From a checkpoint of a small mixture-of-experts model trained on Wikipedia: a variant of Adam for the experts.
Below are experts of layer 5 (counted from 0) of a mixture-of-experts language model. Rows are named router (the router's row for the expert), gate (a neuron's input weights, with its number), up (a neuron's input weights, with its number) and show model dimensions 128-255. Each number is 500 + 25 x the weight over its row's rms, rounded and kept within 0 to 999. Numbers have three digits each.
After each expert's rows: a language model's description of what the expert responds to; "comes after" lists some tokens at least twice as common just before its tokens as in all text. This comes from a sample of Wikipedia text that the model never trained on. Tokens count by the router's weight.

# expert 62
router:488469487530508506530512510525523489458488450530509523489522516480475524517503514506516529451497518499483494485486491493496520529504536491527498486502505460516542495535502478550467515522515495542533518501469517461512529479507466537453525484464491491513485493477508487513461463481500511513498515519453514491506493489477533514518504444513537485476515508461487519482484509525503490526486
gate0:530542550489476449504510477466520515505495512521503541491521496510512512462482514502517516498532567467456506484489470497463534493478549509529466515527493520506507499498460471459486443543507476491531521511532497492550493500486509520470489457457487509504542531486511486525458481534493484505502442494503497526526481502522535460484534498483510517520497516455510514530494501555537490527506
up0:509485535495455481534480489542516525517523509505521489465507489471485470480485466500514466512492519439464480488476515462485480495495523498525503526488478508492498524493475484496501472529490520535493484526521480509518553492468574529457506500505485478521484504488472496520515524497504517486514462495504500486541485480540550463491483486466485469517484488503506474474499493526535499522510
gate1:480464479519500523521477504520500509490481485568483514496525536494500520469487475503515526490491517536474495491512508501502478540483505436514528450515532526529502480512480495517456515518509526557518495479498505496517465472529486523469505476462511493539520444515501472532470451513499529511496502519475533499528495542475564531449480483476513520483458518505486492505485510521498472504482
up1:515504535507489494500502500479489455486505518443473480490462471510518498555501551471496503509518481498552522520517466504512516472516499534484484537519476469490482523494524497483555512464490474446466494499490495503483514531463518482528506512543484522463520546497506529461526545509499514522512497524535446497506519484525448512505497502526493484517546520488514527493507469463479512460500
Superlatives, ordinals, score separators
comes after: " the", " a", "1", "2", " 0", "3"

# expert 52
router:488510489521512512484451481481487497535558469472514540478495458501425506490468522518484489520489507490456503550520516488458524473526538477449480509497457471489504548504476506473513527490511555566505531478506486480503490496490483471521520512514460504500536498463466495477480526511531497560505498533499486525527524458517504519527507506470523474565485500502491512504526525494523527519459
gate0:538505518496489491484533533494535502515472505508484525507476485517522497517499509504466477452514463510529500524511539487495514514546450460495501476482463516481503506536541545487486489503490462498514471518498532555487508504459518520481517479523510508527432512508466496530523507515502484488498496483542566531506476481507467520472488495465513482450517523478538494524515475477520503543496
up0:521515511487527513478483500492504484502515534549497521506494471502536498501457530440485518504530489533494473552525506544494510489493497469544517514540514504482479468536502532507501528482543515547527491464530501504522494493489490479494512465532503494470501537477485472510423553533520490520491503475517520528506510508523454512508500503467517521542557497533455481541500542545543500467508
gate1:493513505454509527492504502476487487539505499564515508472472524489471531500493493494555515522503536489476532572522476489502577481485505494529487477479483482502495530505528470484511502527484497532496466509543474511508509474540468510486470508460499535537533478483526486536487495517501556491500527505526520531472501515498479490483468538498512482485502489517493466541509536488466478526518
up1:483473474477481501513520448516539491493480451468455532538503509501482518554549514522507484513555442550474510509473537513530505505477448536502539551473502545505494481503496514506513495499553469468548487518489496475464527506490498510526500499505458463498516494526451497451538498508487474500456481503472500479508521494491529487501488471469515455515491505495500520494484511515503510492512
Sentence-initial name pieces
comes after: "\n", ".", " to", " has", " It", " as"

# expert 28
router:510481520509525506484480525487504482452520517493515490508462507500523504500479470480496572516487528485511510489488543511488458497486523513567480495525488489473511504487506489479479507520488510505535441512514475487507468460448500475470459495489484550469479515487509503509525496486516512472492491493495498516496493506482445510508508500566495500505494528510477522497388506504518455569521
gate0:495524505512482527509507529487513468506483502496496509530469498500476480526547531504516513492539481501485509472520499483515504541511508425521544465503468543479472503479502523454502527444539433478522505467505525501498489485549475481508489474483475525514539503516496511510511492492551497470495470475510486491493498526475485531542461499505465491520494541488529502529483500497505479497491
up0:453476472459512502531522466529447503470525520522525511505572515533479500489468479517466501508533507535476526513487513495468457493551511517532431488482534512501524483490458495475460483523484519540509470460505496518524492490485525538507494513506512496486494509490485504508499497530493506488518482531550512521559484491497545503513533462499569501505526508548463450509492519503519521507504
gate1:493539523482510533499436485540470464493520518412498509520474513485495515460520464441482473490475522461484471511517476505497497463522515481514468476510478475514525525519470484527535501489490540504482491535473525533457502524473474486472464517527443514479494501461465506500462507500509471481475486486488483498529514524514512511431505502525522479514503503539590496509479462513468538502479
up1:501518517532500507491457493510451466475522502500495465525503518503494488437499471476506508490508549497444468501498470489490509502530517516539468537504500451539532527484482537539530467513496544534500465556504470518456485494448469494439474503508476535470473478508485530490477500508490480493471521454487476534543505513491493527457511504541510499496507520536537472481465477510479544526503
Common words, heading starts
comes after: "-", "==", " was", " a", " to", " is"

# expert 36
router:464496506495492534484509489510490526555493518478495497515522482484424497490447519522494529526491489490471529501513479435500517483537499486498504540460493482511487516517524474504482489454589505520452550460496471491530526568530479499487511487521501481469463496483487500524473522500486445513484486462520501503552472480511488500567539523485503489519480494445509496502515469524537525504499
gate0:503499496479482534543516502520512510480521519507487500512485459541490478474512485476499494545504462476507528518478487486518499455570488446516489530514513469505514528500483474442491493538528506497474515501485465562453494529453533469511486521500486462490491554502496479517487476476544524487479508493514523506485510520476483527506518530513538485511481515497483490521500462487492516486518
up0:504480491506500480478477487492493494550448487472486509507506495492484514508507512496518484483528504489512473491529490484488540541468512520463494505495459519507499478555520506545528477477485483523514472495463542470529507516542480502501537491514508525498495470484510485508494535541481498508528471530520487500534502483531554458532489483450467515492503476487519515486496535512486501467493
gate1:522484530556488513515511498481516530486496498481526461488491499474492530477525496478458485486469490487511535454487474487499472456518504510561457572487491527495480507509461525478511514514472511502472462506452502473481519485481484468487517470476501512522499478515574500494517520482501483559481521519501500496493508494485545489520519470520490491501492540473528520512486551485490498515521
up1:487519497467471463540434506499505508531493490505494480535494495499494505455474512471475531462527499496548521498479503468478495467477459543540456531435501497521480501501476531458510509522519488530499464533490464495494514537507487445448525475485509527526483467485540483509521504516494478560464503507514512465524515469527497500493507479520488493485498492487491501497495524521492516522526
Verbs and pronouns in narrative
comes after: " and", " to", " he", " it", " but", " It"

# expert 27
router:486487484441476469499473472516473482499468506509514531509481458493508489511491517516533531509510519496482502495488509474545464532464499518510497532548500493531493523495521502494480468511516502527533515544527502514491473490490537523486454508462478492545484505518535484490479535472519502536517517521488491455491545501519516488471482514506507503505553506510492507519484495463491512548501
gate0:505520509529526542492521509531491490500509500456522482508476536537503493514520459524473473492478508495525544519478526527458528524484503513491528501482575467514542518484533500515469484534480549518498493489547555477535525504468538530508506491476489467511521483505445489568454511499494486494489551463499479508493445513494473505502462498491517476507482508533472525491506440543538495515511
up0:509490502485430476536467496445515541509555511510507525501531515469511525517466515516531517526475444489490492485452473464488466493508513529518478469497468507470526469503495486496517499426538522482470499509518472557444503487504480511490515495497509498501525514480524512510506505538531520516453462495514480505522513495538538512533522493481503541502456463511532491452526492497499508490499
gate1:476468498514509483501507523466468500535521479522491508467520482482492526524487487535519516469489505536487554497519491481502490469452483511449498524478461487492533512470537516466514524427547482476489502450446497453538502501506464483510526466526501496452491481512461494531538498527541446489485491516495496526481516501510476506511474485469519474505493485474498521463469490515470460544474
up1:498465531514523534523493445472519490471531504530475470538477517525466478517480517517515502549504538510498490461496486504522478555543506478482515539482545515478500462418446521448481526492509511531483531512515472481505461507502504484498473487478481501531538492497575553506506513523531509520521511518530486492523509470481501519517522546575492496510509517478454511488521521499468449486523
Copula and auxiliary verbs
comes after: ",", " was", " is", ")", " he", " It"

# expert 33
router:458505505504471493495511558503488495553518481521492529498509482500469506507495506558494478527529473556566520453528478476483521469543541478477507549459484544484524550477522476442545506455496517498511491512474549471505474508526510496489492519551487496491521483476459522498517501534536527480528480555509534530490478512448505507485482497504505509487503512495475475510507524503516515499448
gate0:488539525506497544484509487476477471503507525489537531489484537478483549503506522522567514516505493506545521503520466494473485491521492494542500482509515479500526464510539526479514560504538506480475514461477547507514482450511480496537538510512493473520484494506515489541533516474477468487522503505490494503537512532509501473491487512483487529511517485478484505528486509554491475467521
up0:475503490508517507464469500472497504497511488502501502496475487499508482483525501551471476525468491471516510502476519521492498508547487487488527518487559492503517458523565427497502530476498496523485507492455423505526474460482504490511486491468480549513514476509521519490512509421504493531508471475504482521483529491480486503554490520527467494473535502489508517493521504522486534502464
gate1:552513456502532475495515501460473467502484514485470511524500515499511542464497478539516524470470496472509491501532519458468516527527503514510507481501522493482500464481495468551532513517525490506516473497516481540504481491502485521489514482496483525500504514524492536458463495514516546532493515477527518500472503488512489475507474512491479561486444507523503493502483497443478479497496
up1:511530470459520460480485514470525533543475535496499498460486489466500496504501465536472504495471484449484514518507498472505511498540522554464481492477526485509526518514488511523517518491508465507516518530531465540540500488527468558495538470473473522527513485531477492464474502486512555518518508482500444467513528507525510498462509482457477538535496504480526487482501461463474522525513
Place-name openers
comes after: " in", " of", " to", " at", " for", " on"

# expert 40
router:513509479491516482507511489467500512513520493491504507489505476501450477518498521528515520492464528532435543502529510514481448484521505480518466511493470482496510503494503466489513516503496496507481478508471477500480502467495458496538505503531494486541502483449484496456540472471487492437498516520513541507531478454474545493526525515500520507489535483507472522478467513523523513524458
gate0:515472516521493460516499537503477447515483517517514507521473483516503541531513518537540512485489509538516497508513454458509484502489508514481533493558522511488455523489523531508538492484484448525486467518507551465539491464490496535495532510490517482451437537516478483491515493493481512482488519516492499489519496484489489488511491509551476475542521521490457477498480536493467498509501
up0:513468479509530518460521465519470500509482504477453512509532486483482495503553498494510502486504539483504477510517513470488491496528501546504536512497509518500514475506514472527505494548485483525473516492542544501454490537459488517519468520538511483518500471483520488515491496517509543491487502551464523497449485477471493477516522462539494488512531483515495532522494492536487494485474
gate1:510481514517483502503504539518487482513515446481510538467457422451451519527509516482510504478511474538540483483560495449498497498470522469498557520487492499554485502500544504496545482526517464501530481504489546483515456502503494507457562510466507479456534523484468479528484491509486442511465529521509478496517517525484488498531527468485469518472488497505482514517481467502543514485492
up1:483473529532530517505515500497468489480483480497496505497505522483482495512532506473518493497492508519551462519564531469534527531466540460472509463511491520523470492485504486484483497466484497504546498540561483497491473510502478486508498515486510493448505540546491521509490538516499490500480545527496485483474491525509485517510478496511494520480485517514489499541482489519496498481493
Capitalized name onsets
comes after: " |", " (", " \"", ":", "″", "°"

# expert 1
router:466502496470443535508467469501542467527509487438519468512503516501499474499542513501530484501500446514503520501530479507500506480432469476460505503521482481483505481495550447491554523508487455506529457488499471469520524523468542532476475506477461560521544488521507501515490538503475526521470477524523475469504532494477498529483509549526450495479530497551511520490434460487502514523492
gate0:490518412482529510485500498494490511494517506512485485533495490519534488453483496487487537470521525481496506493505501468524452512472522515518466534475505530478508497485483501473517439493478533451504522479532482511511549512541503517508479478488470430489502544469461467516523527476481513468538532517494518487492490499485470492484459489524468496521517481506502535523518487543529503501566
up0:520509442481525530517498517527507534500489504503484526493495511499512520461510516518484492445497499506497522430521549430547497457521475480497483491489498511492511459519505462495528459493498511442478483474514510536509512500536531468509527468508524485513442515494477477472512532487491465464499460518487516529499501508483524432485477505490473530497544495472492521477484523551531496477529
gate1:493530485502488464500486555517478480528514487535520493462487474514497510459493486528494528533532523484527476505520525457469484544484504550493519519463468503512527559520493485497542446540510537491542516499470493481506524500493480499525483469506505502534463482447496475557515486520489516495494512508469526510532489510526520505525486493477495503459516501491562492475518507486507502509566
up1:485489473499480525509493493490469573543460488508456536468492532559496515506545481494491478458491501546439503520514506469516536517511468544536518520525550487457502531505499523541481485553516528497507470507454448522517526500474478495489535475544526486473474469482424518480504514447505504487476512501512502517489505486490473466493535512508507537485517532516480540484498476472496492498523
Name-initial capital pieces
comes after: ",", " the", ":", " of", " in", " New"

# expert 57
router:436523499483484497523477499522492477556512481519523498502477437505477509517488527488468448479519495452463509475500493487469481502506522477480463524505451472487472523503521488515507497497526448542506513449473554494503506477547505513504532480507515467482482502466502467509527519477523511499510482526537550507545528500484516525486487482486516521465501534476461506495533476508521506494459
gate0:518494532568539540502519507497475489503473514517527505451527493468565473482541477417503488470526494500488473514525504489514474500484527469502544479555486476506472532514480524524483518513488478508517465522494515511490461493501490530519423543472478497533465506508479515534538506481482522520496468476506503475459522528490508475524451474509512545498505528504500425529504488471508492493500
up0:510520551544505519500532520515463490462470487492480510526488506483460476487505566484512506468507499512504466563528533471514480496519520509496522464559491502509472506518478517563483471549476482473513507582496533534491469502507521489533458519517472476503485505508512517460477487526510496504474507507454511484472486497511509482493461480452495511515543503507509501491495503492512513488498
gate1:488482566501481487513507514494523492520488455488520444504520491548485462469496510502494502486510523517504509508554484505513525494533529481474444460462462506489545522539520469498525447538487500476515508479466497474512476536486524464487447469472473495540495457467480465493503489475510492489511518527489512474485469460504489511501515490540506483497524510471468546500481503528481526498488
up1:486480472512491531463490485516446525482467523541478533495521491467542527524487477525468512503485460518521510482460509507491454531476453505517551523486527483516469475465486525526480573427498514512468486502565502536484532508521508489515538520478512502444489519537523518544494514517486538505484493456506488501500509531489497534475467496490518519518473503518490466527508510498514480487510
Articles and determiners
comes after: "\n", " of", " in", " as", " for", " to"

# expert 0
router:515521503497526466481501502541520485517567537494502540502537508534481517484499493464524521521538508539490533487524486522505475521469521474464429494504448487493474530495489513488513488507537474492486510452468481517495475519524479542525499489496478492493529498489531509474490485547499501523541515507537560545507480492485482514490535489519502484487501509496475518503487537505492539563521
gate0:494486467479530483495499503508446519495484521529496502478518454483544473500523459548520508448504512467531444507493502521509518489505507507519473521519520513548526516499485466495492432511471497489511477508520514507554470482476567457525505496436505476517487516512506486515514455454509500518519519547504450507443493472487490469499475501507460485537451515493479480526493515483481501502535
up0:494501564509525510498506503477524532535502455439490488540496496494488494508487504461504508516442515552474490542495475453498443500547530497492536509525510506486488499502495521517477554465512500513505486523508501479496537511506470538526469499490539486490498500478492485506512517551501520480518514482491501479531535511462508526520549507526536520464496485506480498531519485531514497491499
gate1:467535529475497448458507529488541512490510562507502537556472519526522498519435494482491520539520476518522456515507499509487516457525451520501498500533508515505492527485480485480501488501487505528486502484502484490497483455533504503531479485426498489505504541509506551492459480471542490528462533477460491516480468509447493522532473523534494540511476512523507494502515533511488513510518
up1:495514577492501498437513536489526529457522525471490523535497523550514524554465498460513497495516468533509462529515502500480544514554475524487475493527493480509519501490507491487479539472475487499509508505496498471479506493543506468514489540507463467470471526498490524500475480471505473496454500479468506504453501507464449555488428447541492480510527521511475506521482509516490484498524
Rare bytes and hyphens
comes after: "\n", " 6", " 1", " part", " 2", " one"

# expert 8
router:449515506526470500503486533449492495543485440490511485486538526486473517512474546513480485495515476494454498455524442522496508487519477474424519491470491518502507522472501511550537523500527493509523536494499494477485452507522455473502487506467469469517509490489501518522514536510487468498521488462518479483501499521504527508528500526502531508512486498450536516486495467478525452497466
gate0:524514485548464518500538488461482524501535466475462511520524478493484538524465550483505508483494496500540542434480526525500487538472514507510469492520505535507523508479452519483515485498520511519446474486473501462452477519490501498483494504504495512438510496514515480537521519533508509477483484514462486496483513523547523493532486454519479505471484535476472558486493473498500471500543
up0:522527489535511485472551519484460533476537462507486425530518513496477527531521508488551503491535509512541521443458509552496431538496506462495501505522518556502488502498457541482482509502500523526486503503492509492464469513517523529509477514491486489446519501517511465548532482520514503475488517503454532503481512547507523523531467504521512502462482537470489544485503475508500492512530
gate1:510506538539479455501478484552462527412498510505455505510478498507512511469501475495492531517531491481518478527486530476484491522492520504497459514485508497517489517532519523506498465505497549487528512480522489484461443508530517519475561490481509450530496499502497446503531489552522462473476494481480514508496507514525502482521517488455501498523488506517492470528523514512453494484534
up1:499488559503491458538534486492490503475478476514509490488494471478522500517461506509467463508508494489505490535447521502533509521481522492530496526462479451479553521488501468494531516475543503503519467501495503513504487519516451517450504508533500502507569476511507522488467496467493483544467496487499514516467491480506467505478518479504589515460548437543477469539510499498501508490546
Titles, first names, roles
comes after: " |", ":", " a", " The", " his", ";"

# expert 54
router:479458521538481476529459480516524503510555509511531500501503505515475506501490487476516483498524551532500516525524472465501496520486502467437484497474543483438442525502524513499497491477544482483502525510468477483486472497495498521522501493550479526495528483451516509510477511538461525511560478523499505544530495480493509532479529499508537517489503488464491484460492484530499507544533
gate0:547497530519552474559547521516523514495541497485514501502483482508514491522504554498457465451489527498495481474502490507457503518496471510486523487484495497476516480479510483468509447464471466479470505503485506478491499486490480437488511506547489464471462527496494465516509507481507479525522545549521513489473485517522505516489482473486481496539511474450479481490484492457452472478518
up0:462508487486466533455431469493471494492439500529490500477525521474494521463501468507531528562511455517500522494518473480568489505508536504510497505484488499499498532508512505514519525538540522528538490501543456526519504511512516552517474487445492523524538478503483496487505504484505520480478473472501508513555515492451482504499506539536521504467493521556520517522498529528531513529486
gate1:488513550478487498557480515507497526490508499525509476510530509501486538553522500575503528459470548521517491473469501510463490501494520511497521514516459500463500505475491466490522487518498526483496497455510519490526529487517528484481505529553530503469463460507459557506521497464509486479512488540508556471523525508537461459509512458472500491546499513495485552462488467516530468507468
up1:490510489510524504553518527523500510480537468484544455495499522465470530561488531519534485489470519491536490490473489504481466477519509485477481536555481489485532444537530508527524476505469523525484506463514498492513541495490545487505506504533521470483471486477487484533496485509503527487507490518523502455537518531560500452512496457462529467500451464501526510454496489528518537521487
Dashes and brackets
comes after: "\n", "\n ", " 1", " 2", " 3", " 6"

# expert 17
router:478546513464473532524488517474557502547490503515522505521483472526453492514498518546482461505542482524495518489543482485496497495541536507506507531488471517492460525491552490463538494505528508523504513471499475477528485525497499481493513474499484481514499476461504511510537483498537464498543501511495467501521472499465494507499516533479497510512527497509493523501534480535473514507436
gate0:552491502517507476525512540483562504501478497524547512468477481552504489442485467529480523555492452511494511468502465526500481501508471482493511538492508496477498525531513504459505495530499496495543518453460472482539467497524465498507462481501480497510507464481488505508505501486508469520543498489516486491489490533487455516489519543452504505480537512456465455478508465543486520508465
up0:535503484524499497515539546485547493488500513508555516494473478560489470427509487496484525532500461513487498474545477535484486518493484483495526538507507532482500536533508482465502476510504492486538504483467502468516479504494478492496450501480493510521531484474508516493527510495511490517529489487508500488491477534482472552532514547484495491497545512441469488488488450543506502530487
gate1:537483471538525545491528472500517508479506447522494493440500495488512493499475487480496515497498504521482507502542477526512498486516467487481549457507509508520506518545493481529476508544499470506561496463522459492515466468517499451503461460530472486507472500518487493500458511477498499475506561466480489499507499560481488511502543511465465453496459463509531473493497520507529482485462
up1:506503439555538564493526493473490492507511484511519511488511518514485502530494457511487526520507503521492503529540466515485507457514498492484558462512532484525503480489525441505491524513507455531532491496485475465497490451512442460481509483522476482548496557530501490517492505472513497477512548461500512540476502541500440541521524487509474466507472483484499468528485508527500437504508
Table separators, articles
comes after: " of", " ", ")", " to", "|", "\""

# expert 46
router:521514498490506475491487480518479507524521445509500488473514513517441502481518500513485502525525507506446509481538464495500514509525514511435501476511462497532489502460460481455471541488528482562504517514463545493518518510510452475505490439502494519499502465500473470517504516531498515494504523529475535569462511504514518522503500512445537474475517496517511523456526476499510517501505
gate0:518515485516467479526476486499480498539519505495511521500528513483487516478506484476475493489482535502510521503513507534519492502468484537513510485464543510498481482507514516488476487472457515528499518473456533478517477500479523524485502491505528505536457514546467469505479472496539503465524548520503537490507496551532524556509471517476536495542515513536479506508478449533511523545463
up0:518540508526498480522468483496491486520520493497508520499528537491477517477501500440488492463478524497523511511489494546505502465468492532498518505470544484507483496505505512490469492462425509528493507477468553485519486541483508531487503493512536514531467533536467485519490480486523518477518548544503543518500484531523533533519469502481553464529542521513492486510507468550514547517469
gate1:500463517501464471513512499497476496500510476497513488544546524515496478486484491474483514526489482556501491524497525517503521505525464493496472502537537497474488556472507470472499532524478479538518472450535525468548518487492509476482501508509540475473542551448463491489483484504480521505519522517506565485465512530488499483486482505495503490492529481492496521485481476486528511491479
up1:472479532479482520518476491472482532539541518479479480544527496522501495477502507501487505525491522503475473501484512533477476495538470491541461524516534546469485553433482462486466496505480490529500508479518477520483505507502495515497460487492532508520529522485451491517527491544521537539496512496482532513480500521509505470454496540502506545520525476503465484473479472471541529503507
Heading and list punctuation
comes after: "\n", "==", "–", " ==", " 1", " 3"

# expert 44
router:517444522537519479488491552484521486483486484515527525505507491510534486501516509478531550498515477465533492463477528521488533531477466489534495505475500481494501515505522507494481520533522470494498462486553500474533477458510462471453538465473488531534467503511504525508505502470525494468487518482530482501485518522465463516492486535509504493516471561463512512492422514482508446522508
gate0:519502510488484528503548480509529529496494514508440496517512498509529497458494505460531485516477503470515500491503532446500498529523498512520463521531458531563513518487513520512487482501479499506503515494517478518475505489540502483496468480474535512488532509526509501506504555503512485462455482535546503535493522530553514472537523511478489492475476478500519491483512501488501489494496
up0:498455512491537498504475533470502493519510516496515513519463488488493480497522500536510470510508500473513479533488489501498471469504516451488537504503515495503514486498508508477504518544467459506526522480482492491555476496461462529503471497498488509548488489493500488522483472528485518505509526471509506531477476506445462536482518530495505472500511527505488498559496492498476437510477
gate1:479481536468499481476468487495466445481539485505533483546475494499528483496496494467463527449491546513501471545492499495520492476461475494532525501514539478491515506479489478496506472511462526466526477473490465511500460522475491499517462482495468513487513537491516492496536517467528505468533498534461538500467502497478459497536528462508468501481541518539498508478488430519540515499532
up1:519507520489492467488483523488481453460498517521563512508525490544473500479516464479487489486499507482518461510522504515493501449494480441486519511500504515486483488538528489476512475521464453515531524495476488493514481517476543482514478474508514503530465520499494482474436501516508510455541492501480514481448517502460487495505499509513507521514528515516493492469464498474517475498523
Infobox labels, category nouns
comes after: "-", "|", " a", " The", "==", " was"

# expert 45
router:510450496495510471490491506496494516458527484526525457491490502523531480495463492509477608495505529497513495495476500496468496524474484545560509506514534484478515495462503493527516495503505514492498419489525451485508501480443499512466453487486533505477486489512516496496514508501482529473522482497504484496532487483537441507507506488535504497519499495503487504468402509513518495560534
gate0:465480481505516470508518471446519533506484502510498474486502527453502522488460505523436514460477536509504478536476479494503514567498501502522502511474486525486507505481537487557547493471515526542492477511526466479466520502480538530487463445509538502467492521491469514466525567541481493503512483476454547488526518518525483476531498487502484456514472474522503489542517485525469522516477
up0:532479444517503502497496519497516502541488489517537523492490518473503521516510512551495487518501473505525520501465513536464561484506496506464525475441521492518519473503502492544552486471480458458477492499506479500527496462518466500464557499482515458506507509535508489503522523513476472471513526488486485425504536510548500525491480536498520481505512460506549533523505540524490503473511
gate1:518519546512518507498523484491514457526479489505507489520518493467490478464516488466467490489515502467503496503521480483482490509498497485449500498488456468488525489491515483506484515510529497515482489466504480564510505521526507525557496467502475541492491506479494460488498474485501475509523476493550510517473479502454504469459448479492522498522498545476479456538518489516490542489526
up1:478492501482499575507499525465515499516533515499482531489534521525472517525491466550478513515490505520526516488546515487529533461495506479471548512489507508555468510494547474482542534480452531537512488473489528497487508515538484522531556520512513509512522486483530494484519527550521515484511534519495529510486482508474477551518524514504472505446499467546494514552519463510477487498496
Event verbs and participles
comes after: " was", " to", " the", " a", " and", " were"

# expert 38
router:491537516535476507505481467471543486498518493519492515503485439482460502505464542519538499499524504525507526494522512508495547522543481519500528539483440506487532484469544483513562470482526483493473519508482551488466489489477511527508557451503493485531468485481480505483524484539492493515521487522536524498489497499511471482519490517506487523475484519524519563489514489486480466483518
gate0:494495520484528525535431462496515499504500458500498478495442505473507511501515539430507484450492486544521497529505490488503509478534533506515499490478498464485477532490497427516531533468497518470524445491540518516516504495484469521496494504486491493449503479533485463497521519536529505477502462512473526508472512501502526467473491467490512462519530504503492542489475457546474482493483
up0:481508489496524534559473484505500529504495509519507487490474516496513466508485538479489501467490503502533528510542469514521511497510544514513496507464550496491494556501489526516559560470484522456530504508520525528518503476505537513510493526462492426476460501499495476505489497550519513493489477514494526548488479509493487487496495430457499488547509540498501550498503464568502492478512
gate1:485476494511494473473488488495495532510502493510441472509520469541542465543478508501489501507504529483530431502434470485530515514515497548486535554493517493506529502480475534476508491457509533484529499543510503469514486494543484487529517501490468536509528505501512487499517538507527498475505495492540465483495498437480460523510520485520501503512509483531485522484523494500482494504514
up1:510498492456493502513496518545487503498494455485504520495460490467479550452509500514475481477520466513470530505482540507462512511483498490476473482528510520495479541558500481543480504531492485508518507466502498507500514487463527489489499477522542452460475488535465504503486495466477516483488527521470532507556474558494515502497499511460509485505484500465497497509494469497528473507461
Month names in dates
comes after: " in", " (", " of", " on", " from", " at"

# expert 23
router:543515525537468469489531520519522480494459496478548544460496489505528506534510496517503547488499461504471543444513465503486481480472517481500460541458484512508507502480443467498479476528522484503518481500511518513516498538512512514526486537484452468492462499467446491513504498515502520517506480517545508475505515526495525483517524495483480464503480513506517465522455535497489493515478
gate0:497520481485477511494512504512496481506500499488496523525435494500490534459487493515513484499491539489483501522521532527476479474550460522530510532530498508481447488467498449431484494498504485488475506463512547540517463486512496522549537506509482538535519506500495477511511471514484498461471471513462498476526493471472518526546505480529492511519500552541490508501450463518496511517537
up0:480507523522531529515470518463502547495450500468516480511486496513521447524510510512483519517481496506504512489522472524517508516519501490460471503502515549490483530516524465498494469471491510531509501477509456491520518471498503487516449531486513476506485466536502519516526474470509516501528503517528527561504514465506475477440497555493483498486506495478504504522517545485525482504462
gate1:495521477453508515542497484542525471496468490501495488508486488510477520497476482450478449502518508484519519491465510498495493511524469486501504542520500501458504494459482505461484477519522511497490525512461510495565482488542529480510489505511535528498490438469495505551479501501537473500513497511549486544501450520537523490523504546420533483525481489521521550436505492475487532496514
up1:460520522482532538529480502557558502480448481528520476510527495478521510465481478463479496504514525532529487508517522519486534482487490508531497495478495520468463464465479516528496477506532492511515501497469517545525475448556490462536510488498500503499511449505479506531438488489520508535520461549504494541511514510547494487497494539457515524494484485510530520436497493524458489486474
Small numbers, list items
comes after: " |", ";", " and", "–", "°", "″"

# expert 7
router:494520492514467475547495498469484516536534478541482538484493477505447529530454535499540498524511515516494510504534521448493524520530523479443493526506448460500474502470541522502552519466498489474489502499508494454470504533534498475477525459509508516492523515465471542492532524515508471532518477515486497523526477480498490499509502482497530467467512517503516525511515456487473489460509
gate0:548483496465484461456489497496515525498524517545506544495464535499527555494474486539498513505486537484530539519498477492500487452508511502506506433488498514547540519476510505467498500534496530547533445482476485482518507483527520481466495420502526531478486515500526478478501469482522484447545496505462505486515473500524437509510456466485515487534498499492493490492476478487524487534506
up0:506530497491479517532499538513494503542485525520501442485508473543483496512538459529524468449497475475505459524478491488530520489514506515479501504514497512533485490587469486489500481463473508487464486535514567479455512495487507529500520469478508478473477496485521483530520445476448490463456487497522492488476508521466509480509489553492492528497560478533498513553483482495506503513474
gate1:524498510528526527534508539462468518471494499503526496508485462480483517535456502520526492501464473474519558458511480488528525524446478493482418495501499509504523508505553483529562517473503477507524501513545532483529498486501499484525534504481514501508484514506521468567490478521503541518498518515517453507511475506512523499515510502498498461517483497492474508464502527510486515522550
up1:506511485497462496498497515520504473551517485476519506476512529490465498473517507465497516455447505551476467517498528526455501490528479485516531482508474465501448490495473479517474509555539518496475507502447475511468509519529498489484463473505459465540507492500497504450483466457491504508484516477520554502520504514491464488490517486502473494471496506524483509512493502507489546477488
Nouns and articles after prepositions
comes after: " in", " of", " to", " the", " on", " at"